config.yaml
num_attention_heads: 6
head_dim: 32
vocab_size: 8192
rope_theta: 10000.0
rope_fraction: 1.0
parallel_block: false
beta1: 0.95
Below are experts of layer 6 (counted from 0) of a mixture-of-experts language model. Rows are named router (the router's row for the expert), gate (a neuron's input weights, with its number), up (a neuron's input weights, with its number), down (a neuron's output weights, with its number) and show model dimensions 0-127. Each number is 500 + 40 x the weight over its row's rms, rounded and kept within 0 to 999. Numbers have three digits each.
After each expert's rows: "mostly gets" lists some tokens that are sent to it at least half of the time. This comes from a sample of Wikipedia text that the model never trained on.

# expert 5
router:491498493464499495590514466492459508471491543601484542512469518518474555573544465474477455539538430557502541505474467518501547448501546496504467563524526493507507556579510503471545518516538461565478507508495489512538538504500475495484464511550463459530548484465477369524496551512474526544472508507490557532479502437423535500476438372476493507436505470555461492453437612514517459464522
gate5:547542540543522491546572535420486517554501549495514539495507523593461519529495520512467515481526504507465510483507526492507463503475537499498582532514400447435492526511519551463446476528488535497484524442470552467455560499479489453532475531475482612494472508441474495550572517531450412524527621497514586498482508543504429571508507436497499527454548500513581488523540553546480508507470
up5:524544492489390469510586457526520540480502473544471513462551543407504499410478436567528466444551514509563477546463541509505428452502563526540486486490481494452468507522485458599578472474555442525554477526478512447451483541520446481517517504486556479504530524491484482509413493535492397543403537440519502501545514477507472448497489553470539526522492493492501561510534532509470487512500
down5:497510510520522510496528453486551501529526429477486492452431505509483405524550529526509536466537538536467447472470512472457489559602552499492531489537550539460526442499554468533516399489478476482431489494516483560492502568438433507527502497540482549487445524428533570433389505562524430493560514496513508449532491473598518519500559492507492494460495494543494463428503543440481540489497
gate6:512542462582525544529521543492434525478483527550521499461457546519501450513502445482390483555487396469509488528522454437549489514502490502487477458526571485433512540561528477528436492479544550463447476451477511483490541514517485496464550540505493526509550527518563484496504560561494494510517578483456506464536466461523513534559476525419464508569498544415522441506420554557532582490535
up6:515508490529450482536491441450559534453486524551505470559470401557561575488559492454527480508513524424487523451482490525499533482622449503530411491563542547534469468474488530473484519454442453545497468513475443466510554506525494485502462526519510469520485497502518552493495478478495559529493479438499543609415424486447563525508503483547509509489505461493470462499589519528529545513578
down6:505499501560445489465529512537536560509538507524496602469443520556479539444425529514494503503514480516500588483544530470525499515434425590440446482534478510513515445461560537502472512451544520586510519531533447415503495477488496496536476492440488510509478438513578518501495427476522547484525542518454470520525566450526474464480585501455456504503459535567466495480570577483527437510548
gate7:490513485495560503514495485467496491417473554511519498528481539465469539537502531494525558496528432552487515530460473453549545524516464519551548553535491457494443461615544479557536521553483515495463545437405491526486529426544520492541428480470496477461472548456530432565543504507502482560433534492529559572522541411506460515495488475482443542516551467509523480499493499533422501390484
up7:522606529550506480491444501411540485521500512473486477560470593507464478491550508504462546518534502610457548511516570511478469555544522509478508450571505516450489450476528477493491501558524501437484441458405450522473497447530508477454528538486480518465507528526515525457577459490500469513519467542466551471484524516484487465556457457463353522530470511453492456505530488531421486467481
down7:509559493482536522486472579447511513477470429489521461522450528530432570473593490537452510387442500512563519487508438460448498547523437451500523564449522494484523449554486501520490436485481564479557491489533468446476527454539476493486525588538523590522479469517470493546472500511506495473495496507468473450530529481471481526579575579525540448463489576457517491538463483548489545532461
gate8:438534558505473526506538529495494477527488562542461553508480533592495469496509451505502554539449470483488463463534495507485491392519450479459428472483556461488518466498519439491490402490525512543462506498488485510504513435469462535496514489480466520477485499501436415567481583527505482494343519547551537464554493482468439534563516507437541526409474474540506509472471534553470525475473
up8:533518465564532480540569472499505474468490548494448491508498481497520498445482541494489558587505451490533532492562504457503457493537524535587456510501482492487421533542510498498518494514576495492559541548488480494422499525486500474538493658483544523445476487469502493505514488574514502481488529451491548545500443532461532567444526422546516566498506582499577575536550540500536426506550
down8:478487512438550369481463532540524550466558415517491405569462502476599519537534511543492485456549528506508479472525525540514469491515513467552530481473560478524452524445547454509516493494474499507472515519477498487531420491478487507558495484510482528569458459544524508477522434513453432550500517477487417560513511547560519462520450602513420494499581557488527511485484535524468556480516
mostly gets: " the", "\n", " a", " The", " 3", "The"

# expert 0
router:574522547467498534483481575504504562446484449580564413500530491523604494528457499523523519528526521450501435473512520456479506506510464444520419486500513416542510490442517515504509601453561513472554485527419483494454480523541522496457497482535546517470517482534536489451480513538484499474467552542474428465412572520544492516497489510524455452560485558469458491437506476502584528529544
gate34:511497461507534579450517561510486503489496482538620468540443511490494452477435472612522430549533590513513525490440520494535487498462444500525432402488536540540503562548539554521412536520509484556524505509437532537468442461507490500513473509511507458492523532510509523457485460526510489550560490486495484495462526559497491484493445553539430473586497541508493482444491543543526545517584
up34:572501484481511513444454502519507541518565482520515484484517449522522528429383517527512561445455545431483497489484452524526520512617525503496578493466510531525447472528531475537528478504482466518560524468480491496529441487510569469462558480472518519492444482495462496507384455490516470505511556462524509474515529509428546448474500504473537457504422563521432539522494405493412461504430
down34:587506501495477448569513452500471532432504456496512575458527529493516519522526456455503539565494432493402497497578506531464463474478520449436539562509464491523539520438503451427519558548509475451522517518468502446554529488520479434554465471477532513500511438516509516478380490447476472456443468487477463468524519398485469526470492558511461452437518502516504501552474548508482584519454
gate35:503482504454489442487479523554415453487530526410529516539528510463595439498475527549539497477510461480433485566525481510485465435545478538491563416493481482499456572483510529546495512501510498541485563489461463468580495503531522567496491510509487438472452465429453530498465536569546441530526446449511523490512517579550493549548497491575426504529524448434544515476490478422549477521457
up35:506516442505526475482553512454421449427572442440535549583500442536518491480446429575481516519513503552493556485507542497511482541426450486498439516483532479584492421547492496562553536452516480527530505444461488587476538525479465470494546481541414476527406470527506491489461471532522443458492516554529483462567541538545471490593509524472524463486460486506463522484511510542501510475497
down35:482466534500486442521533513452467532465531468479449419533513549498496540471525514501486504479509450466511538485470497548497518486489462571532522499562515563501503506530506502499489525449446544587455491468493504523469513468500478427496517421487460484459543437525442451532314519522499530469500554429459472494499502581471442510502509565431527530487484441513524459535535592557467508558472
gate36:466468491500572524527437504481461403503565472512475523469520478461565521415463485475502454566514523480526446455477566475539512514474500445503448539498449388527468491526477473477486503481495491491578506534500481514471436532516464532468482397453546483479546510497527443467458533568465523572458569552531534485481469467531496532563520512549493440473484482481472437405448459454437482520519
up36:463521529486514538532407536555504470437522506523414526511514499455523528496522519543512516476448489497614564519535420484498473472423515472493555543586491515521492526510475609498489473460472545508518482566526537509540523557484542425444589578430468537494570456494539494524535456480519497486514533534552495462520476475573513453573535554541504499483499534508507490526480443435468492480504
down36:470404510473522518571519500454470453491557427540523534477552439482505525455576510487546489559495537494472448481455520505500500508503544474466501463489513492449432379467517385481554458535527431495487516487517427518558395498435520493445509460548529494473464514470510504492578433497507565565529553501550490498441499492489512512500505487508503475539514440526489438429439517474494488498494
gate37:502514456480446445445494503465506591536549545592495450443486445480560516466481463496487473520541468453497492447427502559532484527571489465556463503466505408425516501487521510523497517460436507425562461573444486468444514418550571472553512465425499505481484552503509503519444510546500479530478550458501455454453477466515486522510456458526491512501540568435505531487528545466543519488434
up37:495463533451467563485507482541470504506458458509504530508452483452493525566499472451472438512523523504454489496557478465507522467548500497485459527539494504502483474504437486489405496443523572507497445449507457521448433524510504532568566578498503454423511538454449544545492536536505467465629479506511612534498532550485588455448471504491474593471535516517534535544512467522457497553563
down37:545512500514502480538489501532544533468509492482535453446555516539554439516472531590521513461436535535532527537500499521545534551463431427440438477481552500634474555473492436529519538494473486435537504420500460541548507515503511530523483465481522462498528508542550490543548539504460466524505504474503553481459436470518478546473569464596461425494446491458500492483562528474483457576442
mostly gets: "ation", "s.", "es.", " University", "ed.", "ations"

# expert 2
router:419488491495438490450520492490496406492539495427491465455540486482468458574432534508569462538547517527529455537474534501574518509418518594493573487547485526530475437519454507384518531551460468538509500526444551508463492479442494477459491480478478506520518495496553564453538541507509537485506562550480474484492442512564538505510470489545502488536522446465546445572522469538518415514541
gate5:605525494512421567578428486527572497486513507434429449520533504464440470517459455529502501502515505493463454496519439455469466500512547492447504507502496568445473440483499457463515502537533480579541515507579469509456439463482454507518550495537478528521452560512498542487544490544532456571458534456479527473538542479561574521536516502505554527464522419469466488512461397505538478471555
up5:494543566513516514529404528509565550448507540523458522543492484453539497440436472589466502509504472525490598486509520487483510383519459469475565491490492445524466532487494500509489501513465480499516453486467494477474516557433481519469551516482503501549418484457515502460532457535506423521465621531453442536546556542433509470480524539431526519488445453570516428516492480534464456475504
down5:492507516477525508469459437506460488558430424539456481430490451452488513507506482487565549503437527567516477586595492563459533522448488444476484481558554640472506479508489505454460490507512524449460475529455477547434509479506496464523539497491439537477472510505485525518481431532491520542477554485457416531524530550516519561468548505536544491446555488536559545427480527501460479476540
gate6:588491525586416586506504480448470468459513473534476443442561569450406447530532478473464452518533500527477456574514449505476532525494474529499516532437484542429518471530522543475486557490484449514457529486503508549454446475450490514510486483530479520489507477467491562442547521519487551441496590447574491480567518495487488522474476535576513516488504454563564507469508478525557528497579
up6:540479551545495436506491521562537565527540557459534478488542516488524388531455534498612403505491506503455444498500552544472515507479498562483425515534520532528452538474561532413508448472581509458487540456464570523560483502567516524529491517512468468494554539474532483483518529555473544498510420539534482462518519459558506529464424507476494547504500581488441506515490446519514511518465
down6:496521481445493475512517513468540454466428452495543522537454410583536494565499483486516470542538485523540497591522449494504526515540530492479490468534439509495463479511478468528513493596456512499436491511434479502489485486473444442445501530540495466431491518469451472483494468538576524433435464519436506492515550537628463577492451446505584451497491449509491425541503522528479500496431
gate7:460505562491481458425546513478544388488485483474512500469505479551463499528480519488583465521526525508545493507533468513542501536452517621461495432480522482456452483473464451515485522507483490504483477530457484498505520485436542529525471517483517506573542498507549488431641571458537542480495450553521443540506436505514502489423535463556501473483451520480473438591480484577510435511494
up7:505568484477519482551456520519530516488533531494490534443483523624470484487500508501471482503503437508482543532504458446579509493471535443560520526471430528537538583457500490507485495528434548553459476537413517593553551445522500504505487492561514476523503470532581524508571500547482589485488435532498547495608525502478483479478474506491481530530550503482530441494515451464562479494603
down7:491481545525570449578429532520500539532509475551512496567503480627495461443537515479475489509506450463518481474537465435534449513472525507600562511487484529487497583454479510490499456505464516506489495440405520596515481456445534551442496490536558447453511485588543538516469506554455549467474447488500538525573498486449510468493511471521488536546532479440497471544475482488537509546553
gate8:557511488504426487599492473523463467463496566439476426422485547491481479458524471535551469518517529479464479573488444448439535467460524543536438571508473458501436503531550490456505452502495467480493582492546426473455495533521437456501528524499513527531459491481496549525527572501476470477465527534472542512595537502538499502495479406465505545483447529456456529478582427554497453504490
up8:495450418546464458600539508454487496491470542584487486435444514512500529544526594568432504470484469461501512494515509562525496554490541511469460563480424491512509551496491442481492540477459502475547489565463573498449539510579492494553492471531536499499523489495549504462493527503525434523453502498457535558539497448507507465447482469569497564414557504584464506514478549425501521561495
down8:512518482511551493510478465566574490486547413492471480559395483493501515507604475477510550473517507496500474470428466529560575567477505468524465541540491426486497523512557456524501500534526490545477479473508540559457506522561449498559452537524446542481556501468543527551456504453455443457512502472544543485491470500513552540425461502433495474540504521471607455542422449526470463479495
mostly gets: "°N", " et", "',", " Os", " Ell", " body"

# expert 4
router:546484540491497473431540462522512505481459538491527465520478467562457494446578569598502548479509557530486462480477477522428521444509501499522448504447536551429515518504500508570491466504466556431484517528528474481492466471571511494565526595487497493502426561539509562540487474486502514467538543511534508474611464605469492471541503578480557516416497506495507552492474450506450487466462
gate22:581464417497495512487491506533495490521509512526489529565521586496477448497513503553516483500528587414519494510441531517507451474517509478510496606501446505491577505500465543510425494503595533456576453508516494488466498530500509483555493495476483547509426514565502565512474563474493429491513532584510471514513541547436471496562422479525536518396445526444523523446470472543476519497458
up22:484494540547465456588474509498551560464466508466523586517450484516479456491539521454492526540483523405524543521517478567452464526503509580474515569500494515454428445502505481523528510494563499442533528449529444531421529494491501504509461464514507619401542430504534504437511528450465497488474558433507469486569584491523432499497471506460556473514492553525460516510473522505514509448467
down22:506493472590515444550508522555518474466466497538427498481468455565439519531594513474555481468569471500429484481440412483513446458506484540527485534506516562546452511476543456514476508502507556490426505453513575492527532516501504510524506536455501429567511535523459489536416460483497481501482483535450433492534479567484467587527581538513464551505554498511518472489462527514435593477516
gate23:609539542512543513514502436492473545515461493412459521513577519482496466453521595536493520588514489495522487506471485427565474514567483494572508492543483540434499447574501498568545504475554460466437496533499538547467479501412503554525497456517480511454513491523477473539505551552454472515558495400559451504489500472426488521482494461503496512492464516495560542492475423535518567536498
up23:430514550551493472515444547486511556557437486474480515524468494521469458503522509452518567431525457496472538434525560495518510488522504530469446505461510466423504426408516560527466496525534526480524462407513534508525488525548529511401466480515468500537396595530505481513512492523529546464533456491441510500461512542583464507522413518515530457492459517508545484542481580449455515438502
down23:504550500503481455478498549465571512474434463486510571531525493527482527522470605503485448542540428521475496471493514508542509490568506589492513499580553407480510430460521558491473473494529461577531480494514560529480490480489539490533514570495570569577498487483477533489399535495471497475548450484512530536484532474471417491457512451445419488522500497497464478507427411494507479490451
gate24:549499478475469516505425557498529506524392472421484506463448511581509517510477499436535508481481551493460486551475553498436502483445550458492555474394480497464482468592533537544457477482420519399466463525543543475489512539507501503490480506500490525483462531573464522526528515496485550498535483480497501543600472467471521504539477582564489515520430467482480570493452515429504437467530
up24:453467518530520498576544563539495580459470516558545465431443454425468531483537408541492515448503523561537476495460504449627493564517431485457448471521468467459522513545484444519573452431474494491522485486493475512490471464517501471504505495596487430485508513471501524477438543476443447469447486487436495448453533542506541475508515443540523479577495450523510494480570489504498486506498
down24:505466438519519482453536510493467446500421467464505526536424525510474383523525446479473522480464505513408503527501477578468581588450509424502560461494513486541522450503527524489490528435484545506473409582490477482505489472470497503517485472484446553483487536510508532537449495590547581521531476466594507484535455489433499551495445490512505503538462525531462470556483500476466446547491
gate25:511547471471548558470488446483469493476453513493394504461492483454445500497497546544522514493513519442519491485497584598558453449522546485533443478485472467524484504526615435577477519540427568479530516518497430455502467567517413531544496554457558475509448523563468573492500477586545460521508534544491499491460527560499484528487506466527480515499520535483495566516540471500529474450462
up25:457483506486487493476432498516520506486495482462462588421484448492487444499497567541493457510468487423412507457500517558522485602456532478541475554484456501500543531480545520529458526493524549527494620519519467499424512564564470513462505619484534475539429438527450513489548561523499525504484482443489481501493508520582492457466517480516449483484423460539470505518522514548524540558545
down25:511511441527416468490534497497501482546487542379510523495512414572544521523497511515487514491450474516494417525540450575442505508501512500521460464550560531445533464511564540516455531535504508498571457465482565566500481551526428507536441499393458445479482530507458510493490507579460479510553427453470511536450519524490487476518510508489509564407497462446497502498515554454459452482531
mostly gets: "|", " C", " K", " d", " P", " f"

# expert 1
router:471483500592567481535441487512517410540551477434512601561497524452429508477437495497501532455462508502472552569512514459514476559518456536447492451462521515507479445443524529536488380461472500509550463438523546494517446434459480528511530444449487548513510514496476507529454489494505481470541433444515498478496475402553485515480507502551535543578454522464520490554550470476473510531507
gate5:542536465499575520525504530462454515441521451526454529480473510465492517533490544516458470494583483468433491518462557474530491507458494539513429482573424540443557497559497557533405452497485548475546552568576525539553520457482492586536550518505513555469497473501421479491493545528477528524504477487463491543442476461546589452550477487507524460581551527503572533505457543489511543497479
up5:433403505480546527533499481507500452515489448568516474488485429453538492408459444525548529588458488440519466419486565499521544494472532437449490541437552475496492502501485493492477501469468446512450490507558455571459490515528512525493494438493454548518483486491521528525460519516496541611554559551547492479505513545480494466460497479541475504544460461541411470509498471549544450400497
down5:486556438488515520559506476558465499441537477531490514507504446504498524521474454510528521558453500411431452433496523526482526407481510473469522537538491449497470476459481485449469544535471443570495501545510487547515476470440471521471519488545496503438430499575590453573550470513488531619520557548552501533516453495589482515532473567521515500589542478484514514506497457486515494436540
gate6:499540474442571540454502486536469513523508454496555581500548505532470490555524534500463513467519456474435523552530494509411490490462490495476587456423502487537481493501510553493550441464527540556487466464458440471543490424440510497541560406464483489498450503513470482504507467562459416504506428425468511501468457495511505481537451475528564426496537482519424479488494512556443593479529
up6:452498487428493553452476516485543480520480515529499534488468492530522515510493500483466525483451507485469550478450492523479530494430462553448538441515484563489440513459563514536501469449470565434501568474461432513501538571477516487586514459493539518536471499527338514508460546598499548562445480510501550494476526550479490420463454440502506487573486557483523540507484510494477574468454
down6:542541497511522471448523496497515484524493441544524463546535549495445463537434546475532494543453518473512524452514489500487594530515467461570502427424468489505461491513508536520427476472414530535483509440534510553549442477460451525567586593462481403537541504544564506527491511557492470424522477493462480459508545485517527450525524532527519428480428506504516429502471429507519506482445
gate7:497504481552509543519547517482466474551526504418477538473509480484464481377455571481486475543444535498508445561527503501458549476500504479439575425514483488541565485471521574598486471515458448509521491577528432445466441476483576478497493453519530519488445517487527522499494491508467483540537524462484488470507594511532469543558562538593536558515542451519517511480468555518498446538465
up7:524415502462448486539450556485438469447527525480497480451425586496455403517489526507520433472489556567517466473476468487500527506548453515489516489504475517480476535445531495518576555522531517532485509546507472482442526504544462542541431514504506533539466523459600473476586503515517444529527491546449532465478547489463563514489468509448512454507497355483458507501453490446485493573508
down7:525449532513458529495471479445494452457542468532485544373506516464463537482461513517496435489495580550530493446504441539486508511480496525463577525455563509525513443460461472461538527511504556547512455589531526469497595554485505527508455457511565565536435443503558493508602547501518409506487498552463471492485475552482484517435480516466553475466501514522483506550494462422522491552499
gate8:500522519478526523484526491598440555537463544478531492444426480402540475512435413456486495496495529531523492568446489491504452498522500515555482456406509503506429486512500513423450429485450502510589498535508527463445487495485552460463425500456507542560476467538452517559492496498519472555476539460493533478469453399496497482464526521532519504571488485472457528436479550465483513463424
up8:464402522497525514535489495529514515524554471515484506497473494506579543467467502549536451536484456456492470434450486559500478502485544450507511568463548504570470434492453552494479524476440521462507451460428473398497466480434477544476476533443480526494485442534529520467548484480583527440458519584456486500551504447467555402509578530453540515519514509560495528489500453530438433498490
down8:563510483602465443485445504477522490562512509483467546464500529468466505498489502473477501440440535532453509494492501425415504425535511531475441544499477490545509475443455460417495457514521543534440514511463436505515467509429462598548597500515500541450523457454494504509376547471494474478465464472526512514536448559560461465513507484501452524515477520542518456534474535468470434547532
mostly gets: " to", " and", " of", " in", " was", " is"

# expert 6
router:434512468517478524564483497488499518516563434514499599451474547425563464479521456431507564466426478426440463499508497530473494517427485449553515512513477497517498483487453440454540481580499486545496464451544493556506484495504471518467489447546505484492542512540509529546566451418457458520495460424494537515423506577465564473433533535515507520502451515515484440488470509467502524600534
gate0:480472505531522506542459456517504434480505460498483520518498471524499403516523500473536517442484552452413418547528483495512525488397487511429532510478516460467517495492512548581472482471441495517509557448527429543535600431520472502472432507552528491531487494482486493575602560483429465511550429534475494510516573561528489497491456511481489528473454481489478487445443418472447477505486
up0:467496407502536512572469587511445529522545449415533478539502499502540456508488462493549470505482475524452470505474456522436488455467554524536471454525479560558492512416537486489509506428528471568434470517531520451454578510502478488484498513537556589494522552473498491488549493414508486519535502448452497540457442499480434432504506453509472458474441498471525514482447507592465471585530
down0:476465448496479528489486478545490507478541460436510482501446462503542460547507520440497503396505490498475466465560505461509556537429481511501473477499528492496380422450433525508507449488440496560474450467447495505491500513444443539505496531477454470450570477509482546559518434544507488475519458490470502439508574532452555466568481504518483475554533485459482552484392483538545442483407
gate1:489531506525465515533522429485398532525523480528398533504425541440529439501538534508492547535518507501417420478507521571442515546508475523512496504414491448451482465507529515478491474516551483522489552467462461606546491544481522438517498430512508573464472490533529523508599463525456534478510519512509527472518524610482458524563505571496503482452478517516473453468501452515483554556488
up1:485465472486493529563571431566509573480521472522503535550454460522469550435481519516511505608469445510506430428572519525508549507475490577448474505411549495528519472428488507497470512489497569498482510425459466491504514465468453536497490486444472522492505459477617601467555481514579501535467526507482536495504537497495468494529530455491564493559473532518439548472493454511558510473499
down1:481433504473439469535449509494534523546565618485527553537499546454511489553543568529453578485530509511488493535562434466477576485535495483543489518497541566537503529485576552424499532483510510492490484486529462453459532492532504479527489460535492455549439469565462474510464440420515563469519500508496521451499511535525489455437480623505534461516539501495547557457446461450449478503497
gate2:497512514499527540533486585531503503551533489475434554505478580496533466430476482421519556481421484516482381561532484576495468519492432493488475541517502496405411477444488438504453501531464514513455493512464467493596465445552554481462537536507516483471514483501480524575558422486515478529494495459543452511486500540469473502488499563516482477470481545478448526451475470501530509550408
up2:535559535456522407509519519465503449488441471510474506561539465552499536489438463473527501453462562531482457546453489583453513474523554543470518471458504438518485542452509530532489513495447462520472488557523520487558484479509533538478539514507471513572484531508486452563502531481502432552475571462412464409554497544477488439420549458495514492548515516466572457470494552540398534464481
down2:548416506580582543538523501562497452549558485448495531474444509518447498457499493536506386493468483471518524507482570533460481505538461538561514452501500570462459533538517521494477542517397548532476469513418450542469417513488493480543513472499499516419485530480514603482442492484561547568486528491509536545481478435479536479486487452456514542470458457470433479474534528510492510485501
gate3:498577444501474571545450561505570501473472466532477519536511535501501491456534470509509483545470563458485506496451439572470509475481451453476527546522546482467556518562531514543491468577470477479485525526500545476500481539487518481500453423547443537400417425536455483501516482495444462463531434524527511580518499518474554594489546570521541540522415460496516460449429508513493500503530
up3:472449522562497490531521557501478540455514494528454504539588533507490469512496548535578573497480508482500529474540507470509585541449525470469585443530446514502489549503510539499504415449477521565512524478501515502485527525579574444489448493623441512523516463494514514514510500536465527580456451502476488446481478464513422525538493468582504493535469449447492543502452501544433584531465
down3:463460454547469466472465405484541468564528476561533558520533539527517435486492491574457427490471507426491526506494506490469516505537453483504474524487525486508522550473503527465522527470505516512478468459453465497565519515475514582508520476434522515538400497524497473520400450573510550424501459514419495547537490510553474481491458530430406479471501526527458569523533403520485549483553
mostly gets: " s", " pl", " w", " expl", " station", " ph"

# expert 7
router:469512496523522515472511518471480570526492486457481538440492461466615522496483498462427467476466527546482522470512524568491417527512522412526565467498485572495496564521527433419425558501550492501508503433534508484479498532551462495522519478431507461459510533451498496511478477450570475564486433466569515471529541464421421522524544493452424454483478521494532529472515452463468581497475
gate0:475538435553514534493532546522468616557463520467540517508504518474552496513583516436517499541595495515433503477424467521500508510485428439453482464435490513549447519557554479523454521448483516547515522481427504452483508537539510494507511490469494481533545520553453464518546487467516469517517495571464486531537534509486478433575493529534469464590547454522560453585562559466499493454523
up0:420483540440478409545471475519561479528475488466504468455572477534488524494400518508471503498474436449456482505465541574551566447513552461459474441488521433497558470475579510548498497464471463499546451496509469491446514508472459461482488579537461532507522486547463501507477452542469556515549580451523511463557487539523539484412500565513576503558524545500493472544469463453482491452522
down0:453559442499487558540512499466521547580435495517468473482521516501544517482508536482507430480530438528499550557527441499436518468488495548468487427531467511472503588559477491478442510466446467500507546461458413496513507515474532523455548515558500492498484543494430545542403478527502510449459431488504500516575475568458517441548503442549399498504491459441493519522461436554512464483559
gate1:417533508469503524527446482499480459578559459500498501485501440486514399501437446506484474599511492552485453488481515512553488548500545493483461482503452536458470479478564524476504438446494530606447518441555507536529571469389457420502536509479469468529483476479543549477509492552453520544450549516510520476533514504466464417581476509514456492476497466480532525505467397517506499474484
up1:516516493471508520474491550510500541480561480447526503560550471457462467595468453533538461539504521506454491508485444497515487434488524492452464609465479450435491568496511533480489552526512427564518489528486480488508608548461468530530496461527521425497498495459580471501562469387426505481452511436493455479459474512512480461450446487466437506494555508469480494505498595485485548548535
down1:472523466589522447529460493524475454515516452457508426555407504491560515475512507482480563554493472561575526441503475478544530506522497504427458549466501513442564505499472513583469459565505545471565459453452455546485490565417507515554560480511506469490522530466511544466548493463465477524428520475481515554558508544453456477542522475527544486500481469520488541567517571537551501439440
gate2:494594538496486505486510508460459467528448447516554518477492454452518493490423546510454512555538466463488414430493430477550425464529549526435523473478426488478450506505476499504426518482574498522518421499465495484405545550478500492503497444504499470445473533452426445522565546492491480545472523505493478464519487457451526560539440549439439465499492499478538562463436531503459534555516
up2:574510477592497538421439493539408434482482534535440487523531507516491499501523525489494493463529504488522449533466544497524484550474522468535446526413505519497528531560441543446530480504523453593487483487437521467509516513508493433426575525472496542485483470546489567514473510486500519482425505427507437453447445380498513524523551550443515510538475514543422531451512491515488549495476
down2:409522437524518491395440546435418440520469471463480469528478434491540532485515556471485473524561512499453425451460470515460497452464592497517512481497493484475503476486502481575497499535514458538501487521486526501471479491500484434473541517516517497506388451458469527476500579475443492509501508505490459529577486446492514460519512500451525461532456514515542500460363491479496585504571
gate3:481482516507527577469488586491496545507498505494480455557563539496513442502520491565543439502431514479446475466448528480484554417491546543559508438453513572465498456519447493456525500458526493528520516525462570521501517499421570506500451499403509461470468573476465514510538586535504539509516521498509492436446554442500537549458469518477534593477578473488545530443518497511467462519563
up3:504442493457415408456530482461507470510458520517471555490529455497426517438518413514514580513467531485507444543598460480502520486494473486478503552487526445501443439488474520493480420510488540484505506503508445452502521461462508548530466553535551555482497461457415451469537547440575565453482523556436502498480429472526488446507518573524470577541464515514485481460534532513557481501512
down3:602480523489474498500495504417514489484529484446482585501465534487477416452507515511471476531444541495433456507565475538492545500455499547480616521493530525485442513491469549452489569471496517471490498510543582489522504440508466490457489468501515533496482511502488446518523593396486593509421462534510542489460441536464461477510505495505429505511492487483470547455474457477503405424461
mostly gets: " American", " States", "ai", " USA", "ina", " United"

# expert 3
router:468470457455571450543447538498499499514469523559435494565489507474513543483468468446567537460458477463553553482484523470560460537564509498397534547536458455533506490467470524548529528433449467499460505466500499522550530582457560531461482483540554500508485441557474464436507504510482538531519410508457429525460530487514509463477454474539533472541583505531579534462521534452505497415501
gate5:444498487480419520563490515453519530559512487450507479467513483545527518516521530390516535508487531415495527436565480528543528443565494509459448569539491494435516500426524482520429481510488476474445455451471504526577493538514534442543548495532552498451493520537431575500494584520410527535528439528489486513512504463513560552494522443475468577515527542499496539460502503546492483425541
up5:497543518431461524470458479523547511507519473489518527454549514523456464500499549499478605477519510477453530471549394517541452535478528496463471485510540544484545580506492548450527438522492475521510509474481436517483424409542554486534520592461483479531478486455427508490529472518481484513473484539516508362493542527415503481458450492525531518491443430544531461456466440510450454526542
down5:505408508528541475589525454522470504473502506507497473528456539495545587476512543522488427474468532505480495538436510519484417554475543461489450501493492570537488457520483446475511643452489507539508556454435517487500443484485512527392531453545531474487537521432444543438529447501549465488468496476491555525489561482488460521427510542557479546498507536495540469520546496524476550444499
gate6:510470473481450488501492538590524512515462534514457509478544514482529514487484515571484469505510463449584411509467495523483477459565447528384507497528534398495459477473529509509511506484511394537444456480533518527496523505476511487522511487479489489530499437533486450502561477519447503550482435511506506487485499473483435561518529526405467477562557439528470505435447583500502559402568
up6:481472493597508598504481576477553508499477542456517455519530511534535456523590568408524502441497487514502463470413514552530497473547477498503523486535472523550505507525533425515550494484604499485462426469505513449557470487515523531492483517497468519480523475492483533545490469534520457492453479450516517532511387490519500399499474499468463485430584483519475485500580502496496507519599
down6:566444477438483530484536466518433474520621495474531465557497442547527539546512457502535493530438498520554394499502560492562535464513543508515478535539450549521416486507508499550515519411481483466484462502540443492462443485495468479516532503503490507575507477472547445489509395505514489474562475362492520502501522535524536513470502469509496471601542435480506489483457502496523492484483
gate7:488549591501501490508495440563509466501503573525453497470517509465475549554562568553546469504532510493491497461451496484514452481459515454475527506509528499452521508523508504482491541490533427508527526536512568537541551554496566517473553494563563511373453438548577459487515484459448504498461515477546538503523530482522509527497482525528467470420555485529497487396451574452506537427583
up7:445492551466526474497517469474518528514499503462517471549540557508450507470520458481502519435513520542459520483443502504529527480489550590518619517448476519489545481530519514521500541528428519507436512519550461463517543464466490399468523484522576485495552498493463497458583450434505484502549464512576471455462449444521485519531458489462505411557472523427532440493430495605503539515444
down7:580624497500485546515532552533541477522475527497459510462557422577592530538502490474487494514514500563475515518498442528436442552515543531493476462462516552441490520522443510519408515524441515474534513481476535501482541515539498459533518531432510476469468489451529505493519473484527496475482535444572550496524475460494479468467571505435533471481552391441530524510461482394520452477513
gate8:471448483492483485532438575540476508563513468500489541485520529529452560531510470508510602497562488431503549469505504532501423486498574445447494512525527527522494490525565577525518529528491451455523497530478538477607519508550589529486515534506536455511413416578470490526572445543428498505495482477449548448474494495537483439517421472456485520504556542495482539506475429486465507480491
up8:514484543534451523495513472496483454524457436473451522437548530510513486523444503533553480511549566400443543521576453496498478535489499409433531527519561542469530471485468552485564516513505555531570575451512473499560548584489450531468481474559515455450466510525509439531548490508428533547490471475452495487534552510536490503481513469526443535526440451519485463522425531444558438472492
down8:440497459516491463500587451460473508513549433467596535582558511446473593494515597529488470442516483431427491507437499375491454481557527508531495503480452558464478533474499587508552459503478490486485498526549529582485552456516477487516478525527531480491504493509519512533563410481489483516513477534501509553467499507513485497481505533482505495529517571525535438512524586526550510450493
mostly gets: " became", " election", " been", "ir", "ur", "in"